Below are experts of layer 3 (counted from 0) of a mixture-of-experts language model. Rows are named router (the router's row for the expert), gate (a neuron's input weights, with its number), up (a neuron's input weights, with its number) and show model dimensions 128-191. Each number is 128 + 32 x the weight over its row's rms, rounded and kept within 0 to 255. Numbers have three digits each.
Before each expert's rows: "comes after" lists some tokens at least twice as common just before its tokens as in all text; "gets" lists some tokens that make up at least twice as much of what it gets as of all text. This comes from a sample of Wikipedia text that the model never trained on. Tokens count by the router's weight.

# expert 98
comes after: "\n", "-", "Studio", " chronology", " Released:", " Genre:"
gets: "-", "|", ":", " album", " Written", " released"
router:127103033105097119129102150091149149128124158124147102186177091100145156160185098171045131101068131173068074073139157098142053156167097107143148150096167129119096080149141081107150151086193139
gate0:153153143153147110099142166171164080144128113189047141094102118121096058073062131148127145086147130107211138095137120135096128067066159130161102150048155112123112109068104159085150132118064163
up0:114125168136074121157200087097148137090118155126111173115127211142155118181142148098123130164098104098069108165097066136152097167146159133116078076164097199163128135130123092165144117182156083
gate1:108128113121050132125033130105111184136088090144159157188145128125099195151137126107122098085128100155118092122136146137094123199132091114041092153128115167182167189159150170186170117105117157
up1:128130134135082113113077121152119103186103093116144075192163145110063165130145101121118120098151080114131124136144147195123142148174131087078145115105074175160174183180173113162157133107109128
gate2:105152123121086122117083122148192144146077125134086129109145160134176133111158141123135088197132088145063129116155160123127147115164149133111126098120159131122184089083134110096165117079171174
up2:137136117116104106096145121082205134158131130128073096135180120118135132104175149169073096167135095186115123082160149108164137139138132136100126109100168146093141095098106086074172159089151163
gate3:153134079173136141144129178093181154121137175148091118126185074113108161158160147116113129142066149170125135050142105189115101161093087082156074066145207114083103118152121054164160076110078154
up3:133107152150224112123139118099131128118151153115150090140170082128162118142138148113124108189126107163138185095136133205111093155101103098143140100178119156094128131097123062184166127115132129
gate4:156162103116110174128132143036128114150134123125177104124192113111118110085170114162108114144104139142128077079196151121114173148080121172143141109166130122140079137132132080152136130120171147
up4:159119139126153043105107149218142149142082155089139107119085162178148153152181098140146106163105162176126156165087131144132144109146117104079108130129086085139122098130117125143190118133102182
gate5:099134103130150123174102133161144146189137118119116140155163066124138153115137181098117106095136075078112112154162161138181124080113124175112129159179129111154124209141120111152125105135144067
up5:101111090130121137132125133120121178155128120120103128169181084117179199147171155147099129105095100151094119105135112116183122168109114140129108122166106157162122163180129114188153118100145106
gate6:131094150108139098175171126129107064156127143115127133130158147095174156158141181128079135145147021178147124086104115101166159115125127102118100049099115178143170093161101139111164136080140137
up6:147113129123065137118171075132154105155185129127173090105113124123128154107100144151175123195135098093125185114090163144149128101150130125069093103158107067144101086074133129060105122125132101
gate7:108094116101140138137150119088109085219189139110126086141160137099172180102093122143115151131150145166114135167147216131152112205125104147087157076136110145139048100116134179129149163098108060
up7:149133153102108172117095152128136165102185145119142122091095101126069096109111148126139102120138103131150116056146139114076122120118141129132154159135148094124128148172102092103092123161135168
gate8:138163119114137126135123094090137117165145159158047144097150139129085110129135104144125107206076127112099118103108099189139205140103206125137193105156123107147160101111133132183137100125094200
up8:090131131158091111173167136087147100152121136141077162132136105105117171131146153157114177111068117156116122099083095184130089111097108161156096086097132134103210083175142109215154091079147152
gate9:154042140128143114172136184145151160166105169164152090114146164170115128092182102154138132137132136119152153119196188154142176122144136150126099137117127117168052082188106140149149134077052132
up9:113182113118157123110144127071101099095138109111110181128077125124137140139081162123148127131106151142080140164087099135088075122137126078151148094146145146111145180120102127117120113175105126
gate10:134105149121097126145178124155104033145109116114112103087143179117044099109145066159115173219197119068158159130130163139146158108138134075093118107111134097136128171073120098191153133109131088
up10:133154083130151094184085176149163162134156149107123144133072095145121111155111095064135115074120122191138074101181143133090082089135103167191141179133161100098132133157142120103080133178120161
gate11:141094135112160143128054142148124107138201145105139100086133102121158185080088105108094126157133095144114175106154165084103173132135132124164131098141109168106114130158119187152041127132136101
up11:104085125091189109141087183117102154103151136106158123082133094112148160121156067095060193122103139156096084098103115101089108162155083104197123100099103112121153152162141141141087134110158098
gate12:112165096125094169168084151101174163136106136143107108148201119149133116150135158165120105155116100126116054141204166126124169153080129137100093124184150123164106139125163148099099120191101147
up12:146122100153149124229046136090146184146109084117152134144135157138102082138131127074132150074140127075122120115146187163126092104063133147106143141127187127126161127096183142105106098121154101
gate13:146158177080112146157118077108112127142128120108151127116111123105154115085111091101125146209160092152092135130142152122131069167142107078165153136176061083150098106056139161127114090116216104
up13:132094107166152116149079129164141151094138109130096126115145155154092097168113182101124137088137173035154153152147123127094141074151103147117105124049151139139181146195149131123116141132070132
gate14:154148142157096136157144121137089143089100088112095156187149120139122124162091112132164108148096102146137192146160157111126091111132131123111123057150114191131117105096121100128110076132066136
up14:110118150167178119123116111150154078126133123166177115099070170082110125092130133119181127149163149132150114146107078131110158121099130128101133126140131074178171167161146179147146141170169097
gate15:090197087158081116150081166145109175147130103138110134088176098136129109163089093166124070095128165142110144157146154097151105047113101235119116104183153096164120149090136156112160130113121144
up15:157179137161142136113131159117150103093134181101097098171067125103101137111090142133111103102128165150141122108132153131125111162148139071158101174126175193117062133067106102075070169177139115
gate16:130095142144141158099094155081197072142110142155073142115109114118171149134131176177086135086162176149134094108141165187123103159111148124075101125136188187073108098055050105171152048084171117
up16:101154169064119103162155128159121141159076136110172098188108085112118125117156077142127115100156141161126128128151177095196083105060101202157174126134089085123126152105113175194108170131084138
gate17:114100127156058168132094079118110152108107116143122127154193150120131145164138154143158123145091159150112188133140177073150123213121122135148130098171152140156146152148120113255121139117142167
up17:165127127146113115168145183136132106072133113125085149126099138174098144085068041116121137122157147095167049174112123176135134030117125111089119117115152126144132097093154146115128077171095115
gate18:135143111146062125155160135091160161097104154140065129186153170109156163145148091162105145147078096169094105101093144099178140122154150141076109083166168132186136129117144148131068132136112160
up18:133119148106099143188128094119147171112106163125081158193145165110141159173128124159094111138108102160104120107118133128173079167174136158160091133141158136154166126119121116058089121124090133
gate19:155102135145096187141164120159125122128148156138109136150173150108124102182158116105136164170066128107078142139130162129191129159129137124120183136135145117113118121158152113154163086102170127
up19:078096108157132090136119143138097107134143098105148142121077152125115150110091159103158068070159096104130119160100072095090099051126131157128103140130110184148151137090141126061057123149098087
gate20:156139156122121109110144085105165044175156116129126100178181142121155181112150145161069146120118134117107135153108151147134159109118097133165105044118107152122044071139111173104179152104062123
up20:118115127148104156176196117128128132099129135143124180055059133142061085124141103161151105131167086116164157090157144175136123112145141145173142173169158104139200209135131052180054107162164145
gate21:179130111116077147135131148109129103097104129134122100186104132133142119071116123124141126125095059147162102081188112160079119134104126127161054102118189151201129104101107136141119088135122138
up21:088152205131187128171058081185126127116155111121127179080094160136109086188086119061168097136180157113116166212120131127139145113172137165120182129153096136093138176162143154142125138126109084
gate22:161116134110132174143170082120115098176058169155161096190111072115106135152127084160120160140204096145177163131153143139154119123084169166149118100147175128064097113136102151190144140097176092
up22:150117109194142121152131160163120119118196105091017142074145171169119097132082173100118111064128170090144117180131123130116105106128154096105126167122126168192122152097136083075098103177124119
gate23:172120125146182150192086119145131081161085058145056153100138121128082066156079121159148142110167151121136155148123154144130110064030135124138137136126148111131162125142128141097121108103148146
up23:172132159132156063073125149134151119125164116132198137121111164123063126045128172121128173135137094119121116121095095175085154138128152125133111109094093109128178150124081167139157105140087139
gate24:109142114123116142126089150078166149207139197188110117119185118124158168143130147161106048176110151151132104095195156189154148150121133185140087122145097156166128096119046093135139055101129124
up24:131149153085148144134179103184089100131168104141115142114088088164114096152099110111189114120163104148121206180099126142145183150147100138175127155198133129081102148170118171144116144094155095
gate25:148160112103175164107142132127209089121116094187138141078115146157084101111101135119096097152152159155178146126157148110163154100082153154131083126135200133145156138100090117133129141138131150
up25:113117107112161162140163089085197090141155156142160128078153103107095118168134142129094126146122177174172124121144143120174119090119090137090112122119174127150142147136113089116162151105149165
gate26:140155124104160127142078159146139181143113093145147145118046146161067104152141092113189077108128122144103105153133134151143121142124126147092129211131147092096164186148128129128095129112132184
up26:144147127099153116105123060121152142146132105109173139121085187099091129146146092140176139110091088110094078117117103185167101140162154120105165151105133098111148140145154114114166135108172106
gate27:182094102144092112166124125119179047108178072173115146170100096065137149120121128155140154133122074113128157099081142156102104181068108077218109113153112079183103079080169189164106124100119100
up27:152088062111087146136132172080186068144191085155127121148122067088175142079117102155088120155097120142127126060114182119105121172117108090176141108125142111139089054096120167160084162105107169
gate28:053109174106191111083086114182125116191136168153181105202142072129148164116148179182111146178111099139113182149128133084166149146174091171115136161130114131157074130194154189161166129101136117
up28:142158083124143131134155149140113151085113099088089140073089204102086093126104080058113111112174129105108088109130105169150123129085161103109134159133103146121217128060118062137042127154132181
gate29:139115154100085119120125143124159157081101177104165123133101159122129118191141048099113156094126146155132114112080152117100108130160108096182166112102140129111127157116152077162139160108107156
up29:122134144114097125096136107066133119035111133123152103161217137128183162141198062152116134150123072178117114120114139091139128144107133135175106103162144085133131114159161127164133134117126144
gate30:157163107120099132141069176126173173000137107123142163149149111128133100165137088154173115130103146096093083138129110184110144195113129147144097122121131122149166081136158105168121120100142189
up30:074141131128103138143131138148099128237083130149124137114100081135123115126132149112092099133182170159152134126153167070112134082106105188121122183155119082148104225128113165159150121142129116
gate31:116121090125158122096066109131119173146117084114132111050187142108074124132148104123146111136139128159113079081107123118125112167129153147082125102127115082129131142118168120153160122181162115
up31:111148105162130158120130102171117167113030139133090098088154155127075107166152157104114129111154145233155116133119126125087125164150096081088103110108111195113188205120131074165216136151182183

# expert 97
comes after: "\n", " P", " V", " G", " Pl", " Z"
gets: "-", " /", "I", "er", " Man", " •"
router:092113138163093113156172092103101107147183214158181122124080176102128165161156148127131117087144092152122126154124083051097128128118081147093119092148120159142118149152136116155153185104166078
gate0:092098106137151194192149100138162087136146164152146158132101138126091153147121114177130096166145115064193154151134124179071087128148210118132112155112201104178176105145164085131093051102125105
up0:112145180132184156159134111076157142170181164124142122102080094139140140101140076168117082215073126038162134097181105163129139216121170163136135110149174105179151090123174078116112081138085119
gate1:100127170136108094139154139120113118109065176121169128127116194120199186165139137069145119138096093096105145182115088166141199163111090109074077087186112121125095133192083064171102092142085159
up1:131118162046130123133100089135117190149130139095168123103103156121132121146161110153149140167093131087104178184128115110068110154185149098117151092129090123128169103098165089114103109096081118
gate2:099089141164185140160153132125200114146133114182091110099103140170129114129196166130096177090114113171127102204147131117132146133105108137094061150117178140160114091170098164112083072161188090
up2:177146110071053137100052126126071167111093128067135121187125098144129110158069078100153104154129154128160141105131158117147103133150163119159182145122080124127139198110170151098140144117091124
gate3:113143070137119142150140116142172112100153108211131126089110137121152170080187177129094080101155061138151044124175142108122108135093158165130114125136166120159130062136103084097144096114127193
up3:149130193114163153137068132131166080124118152094102136146144115176146108111112124087204162136105155082125204127152213100152089106161126122181135133126097134138082166156163153129116127070093127
gate4:092074080128159173136155097095171079119201146152164098063166092116149158134185137157054114106216082173175110130195201151146105119123089138131118120123179086159097141171140116113144150086136113
up4:142165121081144115128076173156117091098091144129096154132138147161126132125083113193127156117144161139129106103098108067140093080141156128148156173079163109115132095086060211084156145107104131
gate5:074126175167183187122104126119134103147131134138116125101158165125158128138140154165120177093122105164153155106099158120122091151100105180119113122160108073132112105094148079147111108128187105
up5:139198147136127180117133108105154132100130074159153162131140146131041107154174136094146123137153179111131106112157147161117159109125088142198120139081154176136135184070132169137137113141106150
gate6:167121104135056153143087132142137138150116125090128166151140117144075127127095080132130126093169126144160110211164146122093175132091109133121068137111139145115151133097081115130165122167106200
up6:072098139088181122079106197067116153107120102169117117164140098150195124156168156117154146127100124126129109077094155102193069091157113163123203148157094113118112177173152185126130098128128035
gate7:152117123148105157142148141174180068138066106148098141074127117130155151149105094139157167204164168154137145145110140114110142135104136171114152149143122129158120081102163125109117122145135141
up7:101139130113134126142155141081115103087104091192086098117133171165140145087103126121123079083089115125140171065081162134187123141067143112092148114159115118154116133202144080148093129115152190
gate8:122147104129129126091069123115139132056097119122144133105110099123098046162145135085202126157155176036119192130138124123085106120130106146084142196184128068130175176113169195129104098151169118
up8:152112111150137150091131160125168126176114123118089158148197126142130136108096139170087123103172156169169116125131166145148126124106111148168105109077164195162082091141078115112143126140110161
gate9:087102080145136160100092080100127146162159155132151093120135113103081050142132126146102119084193145184157127064180134100089084151089116154145160168122119160116162131123109062209140138160164130
up9:131164083122093125082051104159122186079103123140168099119147123111095060143144089119107110136184101128122102067140132113038119177101118160083088185132091161141169114108138107191153152145155140
gate10:151140076111141131132120104172191148115061128108086174125125085116134143103140145149111104159108124128159089140140168128123108168152154133128131172115197121117190098126108099151125051162090170
up10:099163177081153135074123121080137127160200158135121111059121165119165123077141092136088106093138103159152071112119147123137110129118133120151127125069121133136115155135107075118152169140121139
gate11:105166129122150205149140106159151093153179151156126132117104192180033096132118133136090082162146136131135145081096103169109135129141149190155092152106155186163096121103140076117173067172176111
up11:116136147099148156120158142160141078170187194138097109170084112150091132154103171169094102112154143114154132102126103124104142092098084187109088114130122204168172088136107104120169123155156090
gate12:130157163116138141191118188133146126102080150080096138113111149175119098126116090061101087140099096149087131117144125115153166133201118159091087125157187143119159125112075067132151122153123110
up12:114124155148142095136124153146150122100076175120118110133093188122095115091101120078131073053071130184098111144186115146115164104158121134065091101125149202045170124164114118133159155109149077
gate13:143138142120091142125096139125113134107143115151158117103086139108125116148118178095138142130147076141109121075118082126125142111107145125156076101158122090147133154152141179133126131129132115
up13:121121149120069133140115141128148140109141116142152197139100117128160117165185175127128105108137090148089090118142108135119134153117131104161084131171125120147142194137181189133142139119149106
gate14:169115156133164117101125105170150107140122107106113108090145162129003090078030187121130153128198136032150219166140123135140154106141161110145149130103100155144135104083119146104057107137116131
up14:107105184085152091100107110171111162125133140083147128156106140120123156138060149135079153113149070102105156161105094099121170122130107082127149102125085166141119066119129155132131155121097125
gate15:160147067111132096140125110137170049111108154109176151179147091115157136102133146157087089144146158029129120118160112122151150145106150157139139084136074157176169132190161181108140127191112102
up15:160129102124144111152157131095135202134141120141193164098130077130121147124136157125187098153097091090076160129139095140164201121158104125138107145165131102131079163116140105112125104115123116
gate16:073125172103154126162145123130114121164169129151117100129141149112135142145096059166103130125130075116094117153120116124116157168139091127051140075152122140154153144144144184214183149114075046
up16:173128100170090117105099140123143137094068116113135164120110109152132125117153172077158125155140184142161111110130144131142134075097169135186109164119155092124114126117097110061085116165176210
gate17:142101137157058140136206061105133111107116129135128183081122147120197202136170212150147114111136102142141136141155123120116096109112137152160094146173146127125102144108110116104134120117151109
up17:120169112124115124142084157127135122131156106132105119198194086124077093127089107121124139124139163082111129124165132120205154120069090119087094081111136129109179077140114163144091124147111136
gate18:107086103093139098140042069134109104070213151134127132174115088126159145157116133106111140116138108123078194162135126080123130167138105101169132163125088179122161065063157074144168158146113117
up18:097127047170087129145121109110140117053149129148146170164170117143180165157132150128081091137135137094103135118131125098130124225136146139198095100173133157110140087125131103152148167165147109
gate19:090089124140094131115115153097113096153063170114163122098096129108114201127087143175196083108110120116070134129139121110124197091108144169063099089139178152087141107125114148118172121144123089
up19:084097123172092122098125139101131123139066141147206106097071093110194194123161181045154117122076099097095103151143107091111176084094180145122142128098185143073131119094132103111127124071084116
gate20:096128160186122158102119126166111133124104141179105129114112154179098139115156123136149130121086097108167218112133096103174117198096132179138091124138141132153189051142116106160127117112146081
up20:124147160152079132074110131179130176183161131200096142092137158163110058140128117078069094136141148154156144125142127093160146140090158106099106139137137134179128098086085085110182158155097122
gate21:154105085145109130174119126106151181133088122136122143175144138108094112072158142126072115144095119107176113139106121091156113134142142096198121171108135156135179091164167104135096119110146165
up21:114140130170116121128140120109119165134095144117123118119132110113150118156199134098117148099116166148129131099126156088126081073139112142199161190087148150089150130143125042111124171121176164
gate22:163161078169108121145102119138126118106130170157131146164113056132121162095122114095106106129088136080109143133120123110050131121121104096079099067172090126149140106162144148155190121120118111
up22:115146112164107150131170084137146079138136178166111125125162081134121160138129136141104139102144142166126141145137142114101099118157070146089081086163141171095157060130079124165180171116108090
gate23:092176098158079095090130098106164077105107166173088132066168091122170095119152144134119109181120115157179135116106146137180144100160146080105094142117116176130097130145095128145131116148134210
up23:095193122179090126093150083105176152141139168129131155070179061098177133110196116133091100124091137185135131117126098125195112133113155099101079178106107176111102152140123113185158077107121159
gate24:138089123133180089133113139175124118134132054104090233113099139136162133142097161135139130107146123137127169197123118093193140107088163143155171132120110113118170182095093184147095120156072179
up24:134151145099066183121110135132167084111141191159134065110165128166118157092151112111074136164128114162159136085195182146109151111125130119088087139146137097183052131190152139106122109109140084
gate25:123112098160153136164168105119139142121140113117091125100152096160112123086138133132134120140106150088122162183148123114161102114089050173149053130136139149118158112133107040153137029114159209
up25:122208150124176107105115120129086106113133114106104112098075152167079113130096156135080100119173080127144186108130122127147162098121172091140113126119093127183086121134149144139130197171035128
gate26:101193138167155116161191067134099097115171120127142147098061137097120133135086182108124122131177125155143123150117085092121076139123146129181070180117156151119162125129126158099150129129163123
up26:136157131191144117119136121100139118154171135104148146079101164112108107142088229066095112133107177183142134155101110102178119093118150116183065157101182128147133098183155172067150099124171111
gate27:147146153128114156100086172097133168146123131098078095104115125116157149077119147142095116102106032142146117091098135123154206216111131126077133143131107095154145102186136123132131135172129148
up27:160123086116122106159159114163150108129116141106195141146130128137130104159133123123156199175181182105124187130132129157121107035155103107165122079086133124110116160111129169147071105111067136
gate28:140115059154091108161128068112127151056079133102149152154154160116098103109156125122107132132091147074162135104110101105150118100143139082194138157120095149124182094133125058163117132112165166
up28:162087081163057104073144085078110181079102149116133116139182145124075097100163136130120155113069134100203132060115128126152125101112134106186125189107130121109183097164149056124128128136163186
gate29:133103129167121208166111137145151071141078109143145151106134198115192240131105128080070164118133104164098150072198171072119110141164137176145179148153138107124103095082124089136164138130143140
up29:080082114175135194156140125124115047158066139111161129111109117100116210171089131110072172084130154141085139105166122084143140137171112135144189107124150186100116083112141118138144144122213095
gate30:111196109122116159103098159168208161089109112148054149071092136128137110137181153183130162099104142187149127128166128137161145140131158150101105116154160106169161108135112138077117129091164159
up30:122166099103115146120176128145134116175091174131139156094126062078122147173195147146139107094139156140117072131134070093129110138134098139143116096152158132097160088160116138102159140080171124
gate31:121157112192052132071180136144153120147117127151091165085085149121115173147152121183085117096194140178138151126129115100129101051065140144155054124114180131104118138154071141099158129130174119
up31:119048145108136139088116193109123180142119152095165091112131134131100165105094136156081158109114071124114104155137137137175178157160111126073143102161129125150149120143122113152103134093069093

# expert 3
comes after: "\n", ".", "s.", " he", ").", " He"
gets: "\n", " In", " in", " from", "|", " on"
router:138069180221141145169170114157094070122121134063120108172123170090156171126197188143109168158155139100100119159085137151140218106048157163124098086121136067144108138110161143148077112103115107
gate0:126146089126134118207176147129071145101132121086163109175165159149079184120172081149159106038142198113158144156107124100062094086135108110151159125141161131103146133146164109121092136071107132
up0:169070131097130146098174119135120121130122102148086094125090169168113144136081068097138173135125195147158158096131176130158114085180127108095104134106172128112133113179108143157140168108137074
gate1:120128118136137113110056096096114093129087122165149132064169153079114146149087198058170140112145151158105164129094110156075127135081169132101132160141148116124143082138135177161159099073201114
up1:111138115152113083089049103104131098158061150150127107077155152075135129148105188095161135096119129127105132129095139196111104144110172179117127157160099140142140075093148162120185124085168138
gate2:107124193065161148143130085100176117123146147112119155109097139075144162077128134172115131116153145098121186139080095154124133157115124097106142098123172121167146084160095123090192096150108145
up2:161158075183131088110121139125137122141117091133141172149155101186092072186146140103090115137100121164131098139189126127111142124186146145170154145145075165111112212123141094132078151125146122
gate3:121138084131100133093112141170119130109151126115166143113124150141100163146072148096138132181141171120086228183191157125122120134135132110120065108145150108134127108127108136121209123170186122
up3:113074159124133123154173133090147137127131122178129105139167118112148087175139110141116126093167112132165090073115157106139106124158120150145179120112097178123149171145081074144074112112099141
gate4:166149145160115145107101158102156083132057091065103100119167192085109116155169139185177184125140175161108152096106117172156181128103106081091090112135065127069129141180158094136130117171189137
up4:096118147161127104184113117132110161136147075127202144198111050147141135161067137081136092093120069134122105157144113108123091129135131196112122162173182130134160113090113157077154119060131122
gate5:144118110162114101148170149100116096125108178142150134116098049120146213126040130145164071123164123125113193124103126064122121118133117104132098127140169129116123112092098120094089124133052156
up5:095116128151128128154165196128129122160094145154143111135110038116123177100082104145175106100157135110133119164101076158139135113117090125104099129119140140090160100109112121163062102161107124
gate6:120116180112168115104147094165123094123098159146126114131119149130114102108154092138062120179155158132159136132121112140127139128129147135118128115067184203159141103083103115121122130085106135
up6:111094186113149115090161117121123123149128182107121116120127163113175174113162140137094127135080123168131129137114115121142152113098126144074070097111146137121110088065099101140083074081071088
gate7:198130108121067130171132115149145143148097182210119159131140101122134098167139139107107161124119160126104140050117147060101089142128070143105055153100139099153123151154086096086173154160160158
up7:125159121133095116120116093090142172109095143150144113043160082134141114134237108141173109136130166151120146086145127065094160213153131143145159115161082105068085122190114083128134205153147168
gate8:182125129112151090129075131150116124090118137216060130078131153148094082120055070153136140113123131137120151107092085064143107090113144105110118123096150115137099103165096134137165143141156136
up8:126136123113124085174080110088125063138079137081133154141133122106147131107169113164134104136147108079154124152139181160179143126126156122134148096188175142139133134144144109144127123114180142
gate9:189113138150135126109095141151123155132078168039111136117170135134152125153097147120141169172116149133152186136126139050091135157114123141117116142179140104108069072141127124167154115139075170
up9:141152104143136095118153178149132182113089155139171101108137065150109140163164122132212157115101097115137118186135113132127131087188119126095069080117101099150132135137127173125113101130127065
gate10:139097115132145160221169106114147135125137139079211099148149156147089141133134146158128161113139125068180140143128077104148165113135134096123107147129123082181152159170127136142106150134133093
up10:134077132175167152203180127117124141142151091058184105120143179130105129113139142153143195111120103079152115133127093129153157085135125149112081159115135075150155156146127168163105130131114071
gate11:093134156117113118106120144138117097109112180129100147110086144160089104092095150101103037130131118069168141108180154055160170088152184133146132140105147087195175133119142048145126097127118193
up11:204125111090145156158137200180128158129118173145134130076091134123143131138088149115116083126122145168155138116120135122165121086126138085119184144161164144188126162183051114133175141121077123
gate12:078109160090100134109105136177096144144143123195139134182126128170125114190109045106167130116146230114083128175122111166163110139123122139113116201103105142105090104050117123121103117120139102
up12:136146116168059097177142110117163171135113082140109165132146146128122159166148164139142117102130113134084085093116047129171135131113091130100064111087109173178140082134112085099148111109121150
gate13:081112065154129119169151132106067148067155107122145119119128133089109139115152134154129144155161123157136094157139095136132149144170092088114120156103128104069123126104170103115098157179112058
up13:128117180139152116104118087130126173091078175100082112036136150110139149153177127144146127167142155133136132124166150092172132137097116114134134113148113128118131139148116091172162156165094118
gate14:091096088105097170140088111164194145078152068178111160134178134103134151123158142176116145146101177114039094128085147185079100130093116154142129125106088111174088142104171054149173097127128120
up14:125128114136113181133110115188169131060149115158121142116094089145178161116116128142137143206083134076014095187092098160104130134140150109087108102154075097201068112098152111146156116159134142
gate15:131141105141145160106124137139136124133122123124106109123162115112139138127156159179076157094135155159119125118174150177116149166099104117217166147107088152119104140094108035149154146145111200
up15:165112118115105074134108116118155146103127116149172147167124114124100128136068067076105084093103128042119160162115099089093094121204137160097113162122179128127191105194138171091072147161125049
gate16:121099191159167109131123153134148121130127094064164112070151161126152158112117102086168165154057120136101156141135108098149109132161105089099052160165108138075177100132121171154098117159086130
up16:084139164139151136171120112086114115095128145099111131130122133104174152127169176125100121099044106176094105111112103109199152148165129120115106054173112145122129144119165086131123160170126134
gate17:147099197148134104126151121163106125148132098103145133082110140114128171149102088138137127161062103141094139144085092091128161084123117068080083084124135146109125079134147148118101100133058100
up17:116137128130138124169129139177135156149147189164144152122098082121168138115105140080143027134140129112111124165144055088091189149136167158134138177158143150112159148136025110142103118117125144
gate18:134107099145137159149145113115174117068097107043006124131136161106124101146124125156145144100120133099156157099121113103137124127140123078102096114124096146159118126111171132154116139133159133
up18:114122109120143162120148096142172094066093142066040109148119169107136098139115140159114145106093170099138180083143130073144118116128106057099104094136093164158083148130163110184089116156152109
gate19:091141167055162132128136118107121105148035121139074133094159107088073136115112082162046115104156159183152155107105174109133140095117100138173126143165082103132116168204114162158142114123143136
up19:101172108142102046137093114103173186125207069127138139169178089153145125161160116146181146190173160072119109174129094133115087187108103105173128091116122123113095123103124137098106159145164129
gate20:100159140126116106152160174129140131110162183176072110120174152122149114111140139133125130136171152113130095092140179126118160153148119090165170108082141118130155120082070092106173125136099143
up20:175111125079129169089128092151129124155101099096164138210133121134104095118098115111080144093102143091113151130145098150122044098113165143065125112175111141118105171162181154092110141109153065
gate21:150072124136078146123164152086131126048081123119077108081141187109131163152093120191121167152090086164138180121111155102137157132121113061116076109148198158138108129134164118079130140194105115
up21:146097092133084165104164140068144133056113083125063112102128191088110210139091110219134166167093089190122180112109143087121173144113122073104074081093182160101105146135142126101142138207115140
gate22:067129140164105117213073103185103114103123075115121120171138137089130153148096138065118133118084047166132074148186156172099116101095109095114136138150131112134156119127166158098133099099169098
up22:107058135128141139172119171124085118123142055100108098140127123092139158171200108074145172153090075162102071168129153179102116098126096135100103138135115114106131114101160144105103092105188103
gate23:137133103168077117136143075131163132095094127146150115114106121119118131152112114149128110109160133071154114165079138078127131166088147119139136166159152173126125104100119108133067164131158201
up23:091136125084145158081105174140111132129091159156157153117135140146117122138151135145132095101121133199142086104116136170106085112136096180123153126094124148128134135127108121124155111119139133
gate24:129082195175129152115122101122139120115072222089084154152099109072142155113055103122163134142124203092062166173173051151092121148122174139129097142126160139164104126109156107202115099133175154
up24:095102152156113167073090142118142155050102164140122113081128112079169149115083154169174134176138142134079149183132109134101087142103147159079109157110149147133141099097163138168121098112160146
gate25:145125133095166156156188131111128160083129174103100139079201136145104081110155173152035181157163140067169138140185107113141115148070115117103109103090096148167118118136193077109140169154134155
up25:168144128121158105168145090147154126081114143137096095145168126116094064093140154116102130107163183131210094098142131131116149108087157115122131142081117147090127147137150130121111159134182103
gate26:211133173090139104163116087126175090119164141070131117083116120096133114100122163156076143136118140122147183134121137108188131133180130119135134111170059161137115121159150131165145170139122131
up26:185115151101185093124167154114137098140133109051118090093089159091155138098149197156150187160115151106133158157130149176195138069128113113100098102114060119136153071086150170184125114103153142
gate27:163099128129098119109141128152134094153122137135051132110169113156115134120114140169092139178130163132138106104092141145141171118122111114131143143092102099158125171117160101125179120177112175
up27:149143090067125138077071138179153173125157153127090161121159104138087088123118151111107131055189153121125137114132174091122070088133153155184147131104168173112168158130112134139054159107129129
gate28:155098143120106094120111220123095178109136164146166117125137157150132139147110048207110153087112135157107088116078155161146125127152108074110130077075174086119076122188123077130111117191109155
up28:121130115108165156118108062149147070106077112088104136136125066084074083105161192065100136147159112063135160128171077119131127116125152177145162170155127157129191136101182158103159123079157117
gate29:118156115081122143087106166207130114076125143185089113126132163145142117155147174034089110163104191066138157131162060106054057108150133114132073186098146135184139105126078143131126117090116068
up29:119143116101206129130164119143106064175168135143115116146123103105073140106114069170169112126149049145116073136124187148170147093141160118113184130157130144117122151129157145119130092114173121
gate30:123151072109084174080084150111151159101143154179167126117127123151149110149115173095100110163147158076141142079112085173103132149152189051146160113050131194131103121178096108155155140136169129
up30:157176167137104092157148105131136149124083178115093132043182091158127088142160122150097085073124103185125135091158124079116150073134126121103126158117126088181159171102082062115094139122128166
gate31:136144211164128107139136132130154158141096148105178116076126070180094160127151086132100157128137147061141116142156120137139164133153108130131077125147081162127170202122140123128078135152093124
up31:133136182144166111135101071111090080141122183121116114049123094155128157114173160148125170157146152069129145121133150112154155127157074125135102153157063093108170150088160093129112132143067123